Weights of a small mixture-of-experts language model, trained from scratch on English Wikipedia: width 256, a shared expert of 192 neurons.
Below are experts of layer 6 (counted from 0) of a mixture-of-experts language model. Rows are named router (the router's row for the expert), up (a neuron's input weights, with its number) and show model dimensions 0-255. Each number is 128 + 32 x the weight over its row's rms, rounded and kept within 0 to 255. Numbers have three digits each.
After each expert's rows: "comes after" lists some tokens at least twice as common just before its tokens as in all text. This comes from a sample of Wikipedia text that the model never trained on. Tokens count by the router's weight.

# expert 8
router:126126157097087137120116106139103134169141079097161125111189181124124117108173143175177163185102126121105137090099120128122150157147119156171139131133127095149181136145198153074112075116154099130114123121184149128179083154137129149192124100104106128129178140143152088098192085091164121093127101088121169091120091154094090165135127180132140150114092153123125145081078125126106130171054104141177204156077113119170208138152161170115083174143120115142122128117164145223131125074185106128152143079158146140076151144073096156062109134173134100124160125143174130090114078136143094109114099132138073090120173129161083164159143127125117148207205167144144040107135094181134134125143144164116068115126185105151147134071128192170116134087151112113093133143134124107095091112110150
up13:149151160152160196169116150111093180167194146168127119104121162127138131110118133174126137081124090108141074148137137124060127179085090153161138056091145114177161130130118144112117143127076120148090142131136121156168109149138133121123136076058130114089085163067154154108146073147177163099185096092127157135117155112168122164159118151154137171181098101190098131110126118116169150117042094185130110139111114109177152168173109202127106165126139114149075093135096184092088125109203163092133136122103105116100187163136106176186173109129160156191136081134170104087111020118123110119140131147106118089089101112119141157186132152137155197107113162167116166187111147118108175180138129135146053150154124097091081171108092133104145142120127109144136140101163099131163124136180121
up14:146166139141150161139136140112107087102133104104160116171125215164115157115077084165183143148051144111173149112120073082143110099080098124133127073092127120167115135142126148163129110146157110135093166132163142128155112118145159143142156111052168100126141165137148159104135094099109186118167180139164120104151044119160172142148149144136130138133121118150139170155132091034094098148119171130115130119116162096118100192157167115079092093147104096119109120097133109150126145134119163138100012150094134149094157127112138164105183136155130192121118110183121128165198102084148133028133180112151117124106137153141103138167121148140073081148131180133154155119121124140118162204111130136177089093186128065149070170184083131120161088083163088129130122104183089120074099161140087
up15:181137150132098141161129077105123095097148080087151051138131182110121175111115119174120161090095115164137097131130109125143122094086156128114138139133197137110126157164138164130113083155087074117102126114176105126093145157139102139168118120100116139152147147193152081129157137141129141095098158146129145097081101164120106202083189084106139219124072179159085123108141189125131157086094152145123164155103131162179158170117107141117103130081062103060108186136189101131101117110149115112146182065212148103136156161123106155084106125158133088138112119103109157117127121112122124144147094118119153148045107155117089128118098159116118173172086055118169126080134088166159104196103195090144160181070172070176101142103144144123080132128155194163107138101129103093099096148140156
up16:131127106050171133181094135107137160157172087085137098163149113163130125104119159092158158128073073155099150190116087149097116088106099111132137125144104147084143142140136167129104082119102079123119168193131138089062145144148161188112115115049195114107149142164145153120144110083087183087104113094168139119160112131104148140126157103173185118189118106118125113114117117142113085130058106104089133181097118059111140175171105200122106076095093143143128101132141126163124131117144192169088114135129148097077146169140161078151124106140177145091180122113134121087131106132161131155136103131167109081055189098096076181134119131142101176178134119103100108107121112181138182165157118146141059135091172057165207155116188128099116100121128179146133089092150138146101150086100086
up17:170141187132139094128128152108167148124160018061160067157144164136157113136127122125149174135093137107160103171204131156098082172128144169114057080125124168147159106110154169136159127109114085143115057153130146137122131115101123153100111118098156105088186188083099144118172152083132129125098156125132132145130107137116127133140091120192103130132150094064140144126099138092147105164046137148123126160129125137153102119123148150122094094138105114171181157121130118082126074129127151083032132137176120100043158146170160096117116180140120136143105149169166115121133136146143094143099113149089076132124131144167197114160157166118104150044150179093133159159084114092189160104128209128103076141140141109069135166193124134119157113145099092146213146125122065072127139128108098
up18:112126077107187121129095095124100166082114054137101098143082197127144125117108138092085124121107139162160113121123149103056112137073151165110134104163115130125100138107117174127093094126158059150123134142180182087113126106142202164100145109091168091109208217131128176136110117096095166139115131077097164111090127159157064109152130173151141125098117081151169109100106142184160097086090089129147136147061155155158139140125092097116149099140150134132110084137070182129141141129141174187151128113191192122138157119131105108113162117125123138195128095119175120136141037178128133151122189147121096131084148133119090126123106085134109127112097153127121118089154140115070157191145178137134124120105136095132095136108115182116156180043176102163088120086163107039135085092158148
up19:080107159121091092142151158133164151165127130123165135113104201155163086137138130121162142121146153125136149157182137155193112176126112144138135070107135156150151179154141177112122120115126159161165149158191129106130159109089115111145105068148155109133098143103077106120149139132191159119178133130094126074166105064184176154151169099141177165123110100139093162127077083066142110172118184162124116114119152106185180111174120147175145102138115127136092163083153127099113090163114119171104107107105117144139255134127224158129142169134171158183120144133123083093131121171138115106170144124064127098135128117174176122101132162101142127148171092133135122174148102065075133137170101093134118125139173150085160138151140158065103109117103114060140199115163049070098077110089137
up20:153114121107119144148122141144072133144195099109132120117124162116118113137130081124087166162127112170077070158151048090116167114122102130108100065119121153136112169129192134166092115136112107186045172108151125129119140089092148135183114128040203105120145168093108065091152073045138126068146167114069119132189138121111161146091115158134155186149128107093107126118082100101089115082075184198132154143155156132135108156162147166118142123175105134154125109152133164093124116065119155140086062158151119128117164148135138171127098134152136180122115129131085107102156124133104158100139151052080162198099144144157127162100089149159110159138089089132161126076135103053152161160125155073150137125085156187171104173092149183104105126088103179118152137098152114145133102088147112
comes after: " ", ".", "201", "200", "202", "199"

# expert 2
router:120097107094131122089069103075093143122136133118120159075176191124117147149117128131131142096055136190156135126199122149119119129175145138132244113132121113138140124144107195134128075078142145153114108123164133171146146120137154146109145161133161096147102144120075135134202108106157089114116146114092176137196123144134100177106157129157161127122097066083088187120079107093086119101092104159151189164141139101131141145145125098129166107146109145131162165093165129211144056095159220092101101119102108072074158142118122198160097097182110140135163153168177157123118119220131092081142104116108081157118171113145136160137116106118096159175167107108098050117115129126118152146142163184128153105151123079146143119169067119116138148109121119113139111108171068084083111099092131
up12:063110154121157096123099143124136145092170139107101106120133134112094146181113092111115056155082127136173070139129125129097145116092128108112179075134102100125135089114119187138166109101026127121195154167130152083120066113090141111117101099113137106148118119156051160150185106156135115121142149117112065070153140085158133133124175152100204182203110127132079215101141116124147124152133171155083077112100097080145142110177139080079183175096126139147085117088155074174101073117131128065150154108155111166138144137163103119128078076153123149095166119189134152130126168162119102148138162153138102146107126076168109143086110142072078117098121125105151122106122145158122174100137145090128147113063136123157092137199159162076069155089103138130122060143101096089089124153143156
up13:106115120140114114085136141065209170094145165120107065106105128152057052087124095074138131091122070185114109132216141097114146095157170124127153131092199119161133156131205157144146182144139157133160144141119117134128136134154178099092169130137143160124111180123158149104180038144067134099074120115143135111140089135192065121077132164138127130179089101088135144123162090097194147163061134132155144125142106123166105139143099136178145170212106086123161111138140107128078120123137145175161115087136146126135108122128144138135149115138150122153068130185151137143147126154113095151132068038109156086204140104160109138127117114145132135107186165174140109106132125086122158161108121146108126116113158132174159133107090161152098175078152130126093140142164114069108130193058104
up14:100104152126194179125084139083187148230138107171169142099138140149134128113121112143175126145127139100098070128186130145147153112161090149119064164134131132153168180149156161111157141118105111038127119127148136136099124156062149154116128117139121135120120129117131102100202092077157154128118169104124159114118071124192082148084097167101149137135142090144125183156102142162099079125121110200130133131116160131103147106127082100054151121098094071149110078067212158136095099172180101130118074148158186127126123151137141083133112161141117121110111145086100117169171107147098116149151065102050182142189174142062172096115117114162144129134160133090145117087132173169113122182107142161182181130153114116202115150144103089111092152075129141136121177111125130141096078097163133
up15:102075118115122136116090151145155126122149193136096105151146128158116131111142106066157079119108113167123144133199065120136127147159106156064152083116094134083122076157181176173117138113131179118120069136138156122166170188137165137118131112125150082190157120144138139126147073101130136132166162123081144092136179121135107109122168178177131114107104091135085134155096038103129138131094104136175147137093113106191142148203144106075155145168128216084138132105115122143123047146137178132107181115191103160174135109122123118105142164153116183120080150090123163144157107071076168062137144122116115161173163057145111106139072102163144156138127100083092201193087121134067111168094120169131092110145106144147156150090163116072120210127109147143110131091122121116114138080111131
up16:139135153121103143098118130116086175112129106171144157182122152137071175089182152122182185160135096136138187122126142141092049152114141140147124083125114149140097124149158180104129143119156157157147108131089121116141139141165096162101177129181103076155127180156158148138127102126121132104127130131144171119140163112137127132158095142120134126178111121170122182112145077166152114198106092177149122136074132092072106122149113146121176113110132078129128189150089120157140115104188207145160148076185133048132241112113112165120112115146180100101089141174143139107090070112148109049167148083154125104053170174155143146080072107110123083135138114076138120127161074108144138120088138141122077106125113132105187104107086125145033151128164151182117132105176069155104181091131158
up17:105067117121132112120114121159067154145140103077174137141109138063097139095122162094109213166142138101174137123131140094047129090107143140090146044122126158097148116160114146111142095115113144147115125125141141083133113113112117158154183148139125085095134118124057199118097100117144136087148113115143170117173122140176141163089113127152102147137139067124102082114119126118097128214097069126099102193149114041190079162119109218108152122129131142082097105115179134160100095098155162181179164117156083089201132159083123090073135110086129118112110097119139160158126089130106112102099119120141137131069143076123148114162094095115105084107076125142137156143068121135145138092172111131126110137126165066155181164158127097092218122178117109131102191112127138107073152069123160
up18:105089109086157128135104125155148181156198132147103125088139112094102086179114111111150111130125136139122068118188087137088120144163040130113180123105128094103175138170091144155124096123123143071152133184110090106146095128137122074108164148144219084173139186152145137102133067112095130040134147116107165131166065163162137120087148116158111165143085103168111159129127130108127133082115114146147173117119117107165117173131158118105123144075117165200116078160140171053141118092113186102142071129100128128143151131203057186135095142150166152089138076124177129106086108122135124121118127133131159173135163175122140151099097147154124152122162073107095086130149118083131193154122134209190122078154132103194124184101118118112086107075068131119096132125092111103139079139099163
up19:073129165088155164135109106150051139136125146091133132094142164158123161168167131086132185131138124107118123171106081092175145161086147151122101114125102105142125140188119152131135170114084139149089148122127114111115115141123128139118097109126121088129096136203084123152183117114154142166096072078159166210138119180123123157080145125093146134162098149183127164099182101139123114133150155178134115121106123057162142109137048074153109141120141128177095152145219142102127134085101191099085082106124097091111151113171111143126106131128208164060220130167139100124165125223078153131160119101165121179147113113110144129134150183119107195124129132111157121128121103162183126172193158129136122152131171116148172104186139121138100121108158126201192137097166136164105121146100053
comes after: " ", " (", " a", "′", " $", " −"

# expert 1
router:103106109101149150153076096118127139160139074116103071073135177150106151097147139120172191152105167163116151140104108136120147148106153189143156114134177043172139155121147154128091088088130098165110114176146157092039092110147161121162127108176164105116179159147117061121117133117149141095121166060053165091090112152074107185099153127117172154164097160092120150053084102106123135138071137168123111192123136129118117163145189152089134114137109165183130126145188130137104052063118122101170113125167098117144139144121166164098060126195135162116138112147167153082104120184143089084122110110125100087154133136152101109176108168142066128182135150120155074111092080107156150163154157115140094114135149084106137141140125151081136074117087163139175116170126108107083115065162116
up8:095085122152141149120074092136105168097088075042115122130186147048113116114155103114131080102142103225090107179177080125089085115112066139111128117117128101123128100132170146106100142083083120131119110148170123134149137151132189130123106130145158134153139111182110170085138167073151113167065105111107151093165122128103186114182156140144147057103115189151132152122082124142139123058131126135181115111134126043085107195127108105084152111197147138079167177106129132120166024123171144079101103098154145147088096132147199126107178149114171152109119166190125143113115102138142135145107127130152117135105102132155104153138181127138134181149101101111123138136160123211098169123156116222124126111171131121137109103181144114150160146151118171086124158117117130173139149135086095
up9:103117138130116178139090077129132133121173119098110114154115186139129157102142107070171140141152147150088103087148144068245143152117139118097134087167160098129178138162232124162091139128133152133100149184139183140110201136141146107148134119121152121101116059152105100115163103132157133107083110150121128097164120096140028161156188156096113158111080175139108149089071153144143149135170145152089086091139113118142116133155116182061129075166129140058101127190119159167159103179098120157060158126141169112163151142163121136114147162132072161123137173120128108121159061177099133061116156128125145132120096108092112140156160021113096121181118154121152149081105119121136171166106151173140097130164089166139115136098161131113129136141095140148126118050142170091138129106138074
up10:065097120148105112065129098078158169122113136130157176170123159115124105121116023158151138061122132181102152116119152113147100142111109142139138164124114191108121113135210145135117102136087106148118058125120096120116155120158081137125108164055159122159143205144111124110125141127122134094173131105125107172144064170135144195125130114134134115075101084124115119132095073107123105192132158089089150164125160166180155136116077136109092123128154064153136139157167098127166119037159140188130098158141085144121177147182134121126078120138122166098111150115186135130166115116128061189137099132091091082095140093165081156147115085156092098164103151103126099091144097141132138145126111134169087136148180102144049164129133104085141119104085106071087172113168084091119107135217180
up11:083083145097152167081063106083087157122180091050148101052168212069102133108077092099149077104031093189143138188151098106140084104125119157080160109122155132115153134131121131123165149134084158141143116102202089067109079129125194184117135159115153103150109160169134135073153110150139136048113081133152121067133103202111117162125150114128177141136088136127093176131130073098096166113105194119093151179105132108148159168160089085142154156128166076159137201129107146146082120096160128088127173133117127141085106163159155080147109110138150122115137163169103150116142080121148139134193118145131163103131138147169127125131153122174179121132146098084122139131105100131146140181154092129170132115183134136116103124128080150140160137058083138115108127137131108162094163116151125
up12:096139095130135135114142089145086127140165111107084176167148168066031165122153074136150198165074128177155174066155070106138138154122125190134108153133174147186174166161127126049126119173150075096081075114130146124116128127156103167176144164126156107178129180105102109150120144101131119092100163152150139142129120099135135188152096160124197101129073133101142126102069098147091166115078149137116131157095187108146130094141120151102087176140106099141092104106119117102094141096152144136115076147185201120109146152118086109085143130125141121131176126110104089155138093082116146030128124133131143090149179071128118129097167099140091158153146200132113136082126160154140117102093211148149121155103115103140085112070100101135137140142139206112048165114118127107134133145175161
up13:165072134078104156111112154135109131135099140085072136106136170098127123160111091208097060135092109179129151129161104095075129138134129105145114122088074128170140123164127128126102120082119052065171156096149152147178133155103178143132098089140129134191141098117084113108176097088083149110124103114164117108160158065140159138108157166208170176133095131156094139162141109093057139184139132129140171142178187067120164134110179168137074146144134177090096140162086114107140161129072195102101097161087143126089124140185132202084098090115179124141078098138168171084127151159115113082122131099106137116149131163090160147137132103161078110154162066107103127132146160135192127146143133125095089172111201158155094108160116133131144165153128088116188163061155111143127146132162137
up14:128159167094074099097130162106073124149095128125144116164096101137147092181074166132119154139111102134119140062108109119095160146118119119142158144101098128163150060150130122115127153085112108131137101060204140099134147101102117095105101124136214168114181154104113148135167119166086187148124075151139105163171123144143135197059147187159180193137131109136104153112131158154109168176110135127093136183161181120127132152129073140174091119125161132144228068178112109140153132119089134101108128078100092135093146130124085143178100099114103184122149177145195078080143156185148130106149127156043081153144128141102150131115111108105115158099130123108109085110137156112157077178098221149134079117152186134085113165109171146140092083097175088143096170143109088100128102148130148
up15:106054108129134154117115111168112134177154073066132095115154118154144069190118117150101082101070131149138132130131183124158131125115098192076169086098117113164145164171226169135100120138087131171157093082145108126193153093155115134150074122117079183153160160160124139132149121098146115111103103097130117111152124136202165172107157154161142195126064093175118158112143101077102171209138141150135146137154177092122145120188134121123122146145206106138108101137091159152121137079064154133098105123045120084085171141099159158119074085075134102106154123117138154075168048167142122108177107125120133098093111128113114142149148143157041180142114170135145104097093111133125125144132171149135155111122141121131112169135109149089111153129157147154101186139175092142133106158103199
comes after: "\n", " |\n", ")\n", ".\n\n", ")", ".\n"

# expert 9
router:122092121141136145136087132126119171177156140121127134140111129146147117119127165136166133157134115154099157133183138146128152102176088150177179088108147101153135193191156155127098134180115089133116192168139124090151076122070184081153107112155131172152160161122134150133099101093151111094089147088120163107128091123130130167113156090123134179182115086113072198064083119070081176178083097185155156161077109101170123152186115140084097118128169117112099129123154118168115030140141099118148089131148155127054151160111178209173119104123142142133157115158141167115155054157134087105148166084071107104119167110113100160134083112147094179171142145094098066092132114087099167136127099077155124100188154092077163152125120134111155134136146176131160128106149156065073120082102094
up21:182103110145115069108142110122106147142136125130164115116099102129103161160109154157111113200145092206128140107149112105120122105134062139172139099120082119160124120140110139161119123107112140137093158134116144113129142098122138115134108147078162132120156152162106123059158110121169130135141090104020221110129138062076174139113180098130211124099092152073124075047125152068106111145128132148099176149121069060124135128143101145100105153171177184152104071100128117112109144110179134106116137117086131099134153213118109062097083133151162111089117145089169143061113140098199052090114179130110143135084141172141128146126125138134169111150054137135122135160162103160142158194133146138129149062083164097145126108121116170131185105141153164135151211092134104168131163142145116
up22:120098157084155150105015082112170166110116126197098137098130088130142115156078154125157121180145071207087155108165043100143082210157099106100171131111127112095117113206114147136076116151169110137123189135115128062109118173111167149165153076109154111149101126131116103179116121096103110035169146144167153124127132131146094115170113138161102116097163135103147120112141153132077176133157145109124187111121091106138158121143163112082148116140154144186148148131195115115046060115186146120148093132112058130160148119137142088131108096161151193184142191113159139133100161113130126103206135098161127094155124150080166147126146108114089123172190168159119092165123152131158133147162149122118160174171119130135117103093104143165114091149115100130130134161142151106128105129062101
up23:145145129140148137111129109121143111204165119056201066129143090136106077118142121152183210143143105099134080154182140128107144149116106137128148137147114112093152111145200136194131163121166117125171119126120104118147214162123138137174136103118116149152145200121162105096132105072121143158156163063090092099136141091116153199143170115120124142121097137115146145127094152064084153157153218134135159162094168130130164130176171170168115154095128142151094137066166173116111053108099136178103166148135123114081136107096105053074127093145067091143084163140183134149131132069183150077126093073141154109085161125141092163225127138157129109161130128165126155119123060143153104137116176101106092172106130133139159138136150108123118088080145154163130187088164149145121127118112110
up24:200133078089122119161145126089123175089078133137139081104150144128106119086171137102131171145110079147118136191150083126134076179116097112118141187124131187065094100128168187119088125133160155097169128131153165139124192178143117145106100143146108126152149135119116141098129169139160190143175155119012173174142098138097129160150119099112139110124147078111134062151123133110206130111077096138116187178093112128146131177149113142120122141151096118162158095083151184153118126116124132131181147133125142128110137139117090144112178059108080132099162104096150172086086099103112107141097177110102079083097178160120074221142097127163198118142122129149112146189152151145117150128140161139121103179133047118130149180116134152146157101114168163139132123086213096127077120130085171
up25:153096162113178160170111093142096159162128085125167131150117114103078101166113159178086103185108126109173146092096112051173144145134066105144197074130144093119121163125138189210131105138177131166168153172093124123093114148107154142153101092061119074192155116141143133116153129066127143091085117066148168104184114092093095145111188113141118159136036098118178162092130115120081130169093100122083144106150106145139147163154072133189217110089227111126084102091177127130120089162095146129138098141141145079111109136053106140135062129155156162142155114113125114148134130092206095109115141111143141146166099128133120192093126148155149103149124157199120118136164127131109115168160138142105154121161171154138168109150098133084116124084138108103117164132154123101118118113164153
up26:130170152178167161094114115147133182145187130075182144114172138100077147172132153077111142116087107115127163120156157091155125109094089133156127111083174109147196104130105158083151142093084119144135095067167173096114158097141161137125124108143131095155194115133094119070124111086153137125095095128094106103055143161108112144105120137149110107125100196147147175051114114095090124130103111098118091130130113086179083108162090127094119148130121142091130122137149090069105175123181134115110132107135113151147223145065146059161060132123117149058124132174152191076170052153129077075148100099094121134095124115220124112069112096141129160177104143212120125194146139163136120127138134146111141145124129076134131114159109101088119131156121165115118107175164099078096182095102147
up27:187050140105101124146118085079118085123159143066132093131137163116125134127137153119116205151095124141123104159113184094058080116123062178119150154139174100137126187151114163141190124119133166109120129102148142095132098141119099139137091097101132110152105135111156067017255121132169165097118157088108148111156116100185136134080103120132113122094100157128159117093136110125132140153085117192101182151119130097125132091119075114139124147119157122131162113133134167165126157080149146118106152083112121130123152192096121131115089109162153195044100134115107119123136142109147103103118141125082087132113144102109116166069165191162179099106154169094125187174097126117158115140127126153179163136116166107194133206117149101062131126020139132118107141081120112141162122119115136
up28:183091173159141194108070112154106186157103083171189074116143094114094113141105085142154140151173113101129156135116143080098090158164079184162163140086153115109152122166103161111171089137100152097171191164153110121120079127140233180174086081151144093182155147169118097112128108118112161087115157090125123143154114083081135117153120138162094137143109159095134148098148087120107127163114098126119118136078066140171143162083105119176191125118124074149108090124120130113110140153115145186171136137149088110177112125124106094116106049104128042124146090078114151071088138079090095131095195146147143112106132106119135141161183144158151080128121167211159136151147121151124174120126136131105194134143164146127105119103075172093095149097195148110103091104119086137091124155153168
comes after: " |", "1", "2", "3", "6", "4"

# expert 15
router:113129132122120145132070094107117092148121153107093103096135131146121173141080102121140160169105105188055119151155139115073151164131108131192210123110098107190165167182126203139079100107146130129054126159137100106102091114128171132149072099107160204120182129148145089100152083120082138102110155078179113155110128176126153143129098121200109134166117200146118174130107119076062144119086184142156170166070117103155110124141155129107104141115147177095172189160154145097103078114133088090153127136135123080104169132161147164110134081152096101095099123152139179145148128176208118087170087111092104128130120082132084158177072088184080175170162118091095049105092124147156161122118178135145096108093123124142140133083154143164138130147122116118148144085131147147142087156103139
up13:083133103137099121110104081116071127106120100143106116100136118152049152115130095084096077111128107137089036123070083153156088126153037105179137082056122108139087198183155185132110099123156115135120131139156126079188183155112136125115092073077135149155141149129110144132132078187112126096106121122121135110130140148126128130151121186179112136103103144160161097142098131150136053094093113102170170154155039155137106117108107132128140096171193115163139140129187127144130125058124153139093085109182118153121161126136118134116156099145131173144077212173126167127102121129128109100191168118119143130180140044149131204163079175101154143113126143107107140159112118115097187134154147159108153099161167054117119153109102121087103128117088142064123121168109154066119118099120122
up14:188102111084134113146079170148138138104140159108057161157099148169090136098123145132109143081131118164082095100131097133105178124122082101134124103155129125126135098136145166170116079111115077100122190153175134157118097098105114118183112118103145129153136111119150095106173154115139194100176149123114165148083123067056156106133103172151133119142154165122124172139095129093099145124132169168116223192118191042162158215137072090093070096220111182122118122118185152131132123121134135090103114124139140125115130171134138192099125086125185205165071113176165161149103114129163143084093133138094109104154184110126146119112059151123134117153132091112102087139143120145166105180166159116143072102096157118182154126078166119110110096139147154129154085147185150110153099123114062
up15:173166149121138176076102118106178139123139086125132057120123131130085110107182145059139165109137080129112100152125103185124121115038166122109123152076155106141063132145153180172137088174130120093137068195154132133139133120102153101136096154168188145220160178178124050117180132154140122107093137083094138034116125118074147132164129150148132152116100173154076102082101138134120116161095102137127159095083103174125149172104144180158138135151171109159167091147087133138103126163167124098133145150089141146193183125141068125078152124199111098106154116138130130073117112106064114121140109105078126066110134140121088130139104120128127038087181099133121178130142154137136107152136135161143139135156202180183127171113144111134138094121135141114138164108151090158089093124165168
up16:087069094098087157130098120162097119160116139128094077064128138116127157096127103130156138152074138123117106182141125067170143072121111095170148180142103082121157213160105135119112123084079146158095147157159109105115108150182139124152184123125141132159179124088113124128122079154145136143119079107144154119114118106126095174112123126180174186077127159126115164095080121118083124170112177151190141166150123122139129147137090129081118168132146133101127146190170209148098127194103168114153113148146135044148093109089123127117110120122099177115168092130097160142149076104193125071136171144154049080152168143117137131077080123087130118162102119114116124180153164115152182230120165153203148111146120122228129113091103099125083122136103088146177168113128153106129130158160138
up17:151149169133101180184120119180104171149144138163113143144164166071155161191118162107126128135172112175140214152127107091050099124114099121121128115115093092154205129147123154075139068100087130147101140196170204109102087112107143115158142109134120102147146135170101109124172099099159141104071102115139154126065150128096185140104152149126124127106119121111062133044179170139152149101130125128171105171143049074118140125147195089082200162149111157124070123119108153137033135180154115152118110155157083117099134094142168090102126109166092108085092114110158105159150111101181131088137156115176126080112079171088168128160137186119145165171159162153100118103136126144119168149100136150121148100160128092116151129147095103105088157150206124087129170128084136116135132113172152
up18:063148043104128169133083059094104144108177118105127178122089110139105080149184104137105117166114154141080156167149134107148137127119116098128144083114100108099182148137156168150109128138129066084142121126122162104079151137082195191129063104084186120114092157122123084131115185079119120101132170107110113048103095085086166107099135155186082138183151218116130111130155137123113135111133128127180168164121180151134143143170159147120134113062122139132100160135156083121097086088103164097109089102255158059146096144121137135068145144129128131133115111122168148111131129133119065107139155086151139116111132105091105140123149143165114131157110128143107111114100103120169094132218117125096074136135126130161206175167086145134153120143107198149157103105099109121140120157095134
up19:140166143133142144137188101161170105178169186141145099122153117117075156132144135110106212079140165170110178110159160139127099059142108160123162137171148134136071176135190164144157097142123203168156112131177106133132112136168128109140166182184143140175112126104113076148166121103144120048147115165122164095117061182141135145076120187181128146145123126107148100149143134078100111131103093130155094129126118106133121176117146176137161092127151125133127133130136108159069105130163125108134104090146061146103098116136148125012131166126083146165158202185127167077181114119121097093176119103127124031080177074150148097078132152138137158169089141116068081134144095106137187084104180141188150076145134123085150108123154155117125129112129123124119166102121134120136085096151153
up20:091031055127169081078127119103148119170147134143077130081138109073082135172152107112089060117141129172114166078151158085140171081142040124163154076174119107156183137137126179126120118132107136157125173187095142092141093117139095131209116180091126105117158092118130113159149145103099135161095168150118112152107149148092178178158115165124168087146088133108085105098100138158135126066146107098140090116153110121128157102146092113047153134192146168106100164141160129129140141134145122145095130121124106093104100154086145117105132120172180142116192084112173124160132088148128125162116115141165106090118189143108133119103059159095151097140140126143155079115134158194138122193183141142138084089094169032137166125140093155126102161079109168110111176157131173088118138087094112
comes after: " |", "|", ":", " in", " September", " October"

# expert 7
router:145078113170134108133097108070135154113128131124158055108101129137132079119148189120133116142068108152087162183129142124082051108141118158167195138121137118143183182155085203097117083130177159154121167072168165081119126160138168157125089109148141130149171105112120160097169128043137181142123153107098173121139157121126131150104153081178188140156078143103064161068133087091094123158067133178101172138052090101132141183135079150117147160143112112156139111074136134127041117107129154127141136118126116104100156160066133159114053115159143136079176122131165155092138088144169088102131121083083113142076169137110121141147089130196144102129130141139118104140116080071161137172157094121112132107121135107193169174150133113124125145085166145114119132118130095137066070140101166
up13:168142154125100113146123112175121164158106072129122092148136136099107080161131149135101143178146086070090095108147107079044109129107106121236194104108103129146158095147153160152169114090116165110144174091162170114159155091202132156093105140141173109136103135103135179067180151065171178134084141126140048145124146135095178148094101141194158060130133166162164186105084106143125173167122109077136172106104113125146138131179102142105172102104091115112171100095124177145118153093103139146158168089152090100132135170116081156109117125127123104152126164116142162097111105112187075102152111124156100090158119158070094122120152122203137127133155136111067115125118154161141134153206126125140104178124101156121152090158175135124167124100154122141158091202117209147138154084142151
up14:073131119112154133142111139131136170188165138110145050167143145124137091208117167035129163111120070133135119135124134107111114122132155161165177110068128139111129154213120126160130175093114173194116075102150110137098146146111166113118101143222186124116161157149079150094152132200125153131087133103150161127124130087194116153112164136110085141101049100133134086089109078092133123158126127120122130138152052077117147116112083178141131161098169146155117106151126121115135160094069182144115117109168113075113120116147094145135111168118189192115163171095125112078151092154143112109148095074121151088123077163095155144127159065101145169169085136107136115055109138110152161152125118140080117145108177116139068185115061132102082073113144128081107090117128115117171086166133144
up15:148131102132148102103137096167085132097144067117132172096108140131124165098124143090116129061108117113105141126175066126124128116105111109122113125145183141166160131178135140154074164142140180133118209132129198054116108156058138169151086142122193111131182135142081132136159112121173150132160143150127145111185116153149145138107148139143138201096152070101069184090125067153084130078088092158073117118118158058126156137131156154157202143133135129150080172119062077149103130142059139053166128120108103158143134178119160079116087087118185114117131151142134130086154083179147129083115206142141112190120117136130150107090191172127141126113124109164053069141146120126168137109143097165090068133133109169091136167173125124123110135121137171115193106105151142095083164142159135
up16:100098123114173173136093106180132145176145201143163124183126125140091130139072142173159127167164148108102171165133168169103088099157125190121150122144120126089136148142155179082158145144071126177134102136068198152159126104129119147159085157118105136160119086116162159094128168105168149078103146130139129106195075133118114114145108094179146102073110111103174143140148137112072159089145151126092118165157113183127089167115093126122109124161104072136097122098196127137060120141123160161132087096168123078159115150075184079142100070100135079122167145094142179095139134111120088161171134103110115080146131115092113136068129160223099119117146180150127077185165131122186171140125126149149095107151110113120097134141091074114087184116134213171123143081106076117100175130130193
up17:111120155127152170099118146132123126114125086042137084110141112156071162206124102114165128163128139109171138110177077137109079111171134122143118152125128115144157116143148160168117097056138091140140132176122111127139135137091145171163115177165130142176105180111083143073122092100115177078107207087051121155109118146114121095196114131162166096135128136169097149111049098106100177152119171208107084110102125198132135124180118138069162156082155170164113128117138134139089104150158120143118167148132141091138177154104160140151170078149161153104093142156164187158125098117129115141100107076097115046096143128095094082172171149143117098118147100136078115115137089182217084163111111101151104128155136166124150168115124154169143183042126132097153192126093079134131131124146147
up18:174128062137192181097100140071139141110145109097116046134075160134138109162158124096155128130121110154154226101149115074099092191131091108162158089133126090149099200134104192131108142099140145096135114132125123080110178162132138119110119114175122132209108120136155128073101140178102192142125179142093119158134100150188128148175128105123144163179159159121167162170094147138096170105112118116162130156118125117162125092079080112122070163151112117161134144075137170129124134131084136146137107158140128124098091158051137127173182083121126100038144083115128182192118096101174132151104156115138127156135098111085073168186056109138118157123130125141121164153199131130107112177138107114144126181115127099133127096127167096113156138149099188118172164061151137151055139137159090
up19:117111152124170117128135107153138202141147146100139121092133175148142086133124122132077135097146109135127127168175145141141120041125145156167144129116117141138155124128137164148185170105110168136145106126155145187137113168139173101165164169083101056093160100135130120096115138073128194117112138129102117130080132133148115143171182149134149121132150162092127162099162093061074171143107164099157132087106109146119153129152116148072144166062209135175077172083187117170083122120115083098162120148134101087108123143158110103117132111166100088158177097126159214115095116138163082126222152120157127068128187129090130200169180135079066111111111201146079129145079136184134110096164123115105105142079126107075123190142088086072116134157105190141131162156099103090100139109121102
up20:122107106165168128170136128096126168151124124085156128145158133114042099218144140159123138148135153107106097143131096154098142142093106116102181134161116139137137150146135132108146120121112132126140194139125145130151126160112126141145135142144181066156166134152102112142148174070090205152154151117096146127152131145111094119139096080141216144134115129107168085112112087120046111149097132110150134134068144131244133138116068067098117173151202085106109181093094128099120082135122129131141107072136099147035138131121114147140076144116073150102172151113126139079204116189143137108098067152085094171132173134110112140131112182132149128097163099159090108158155155124170177194174102073127093121180139097197156081103097193068137164135148111183144087111139140131137111130143128
comes after: " ", " |", "|", ";", " (", " /"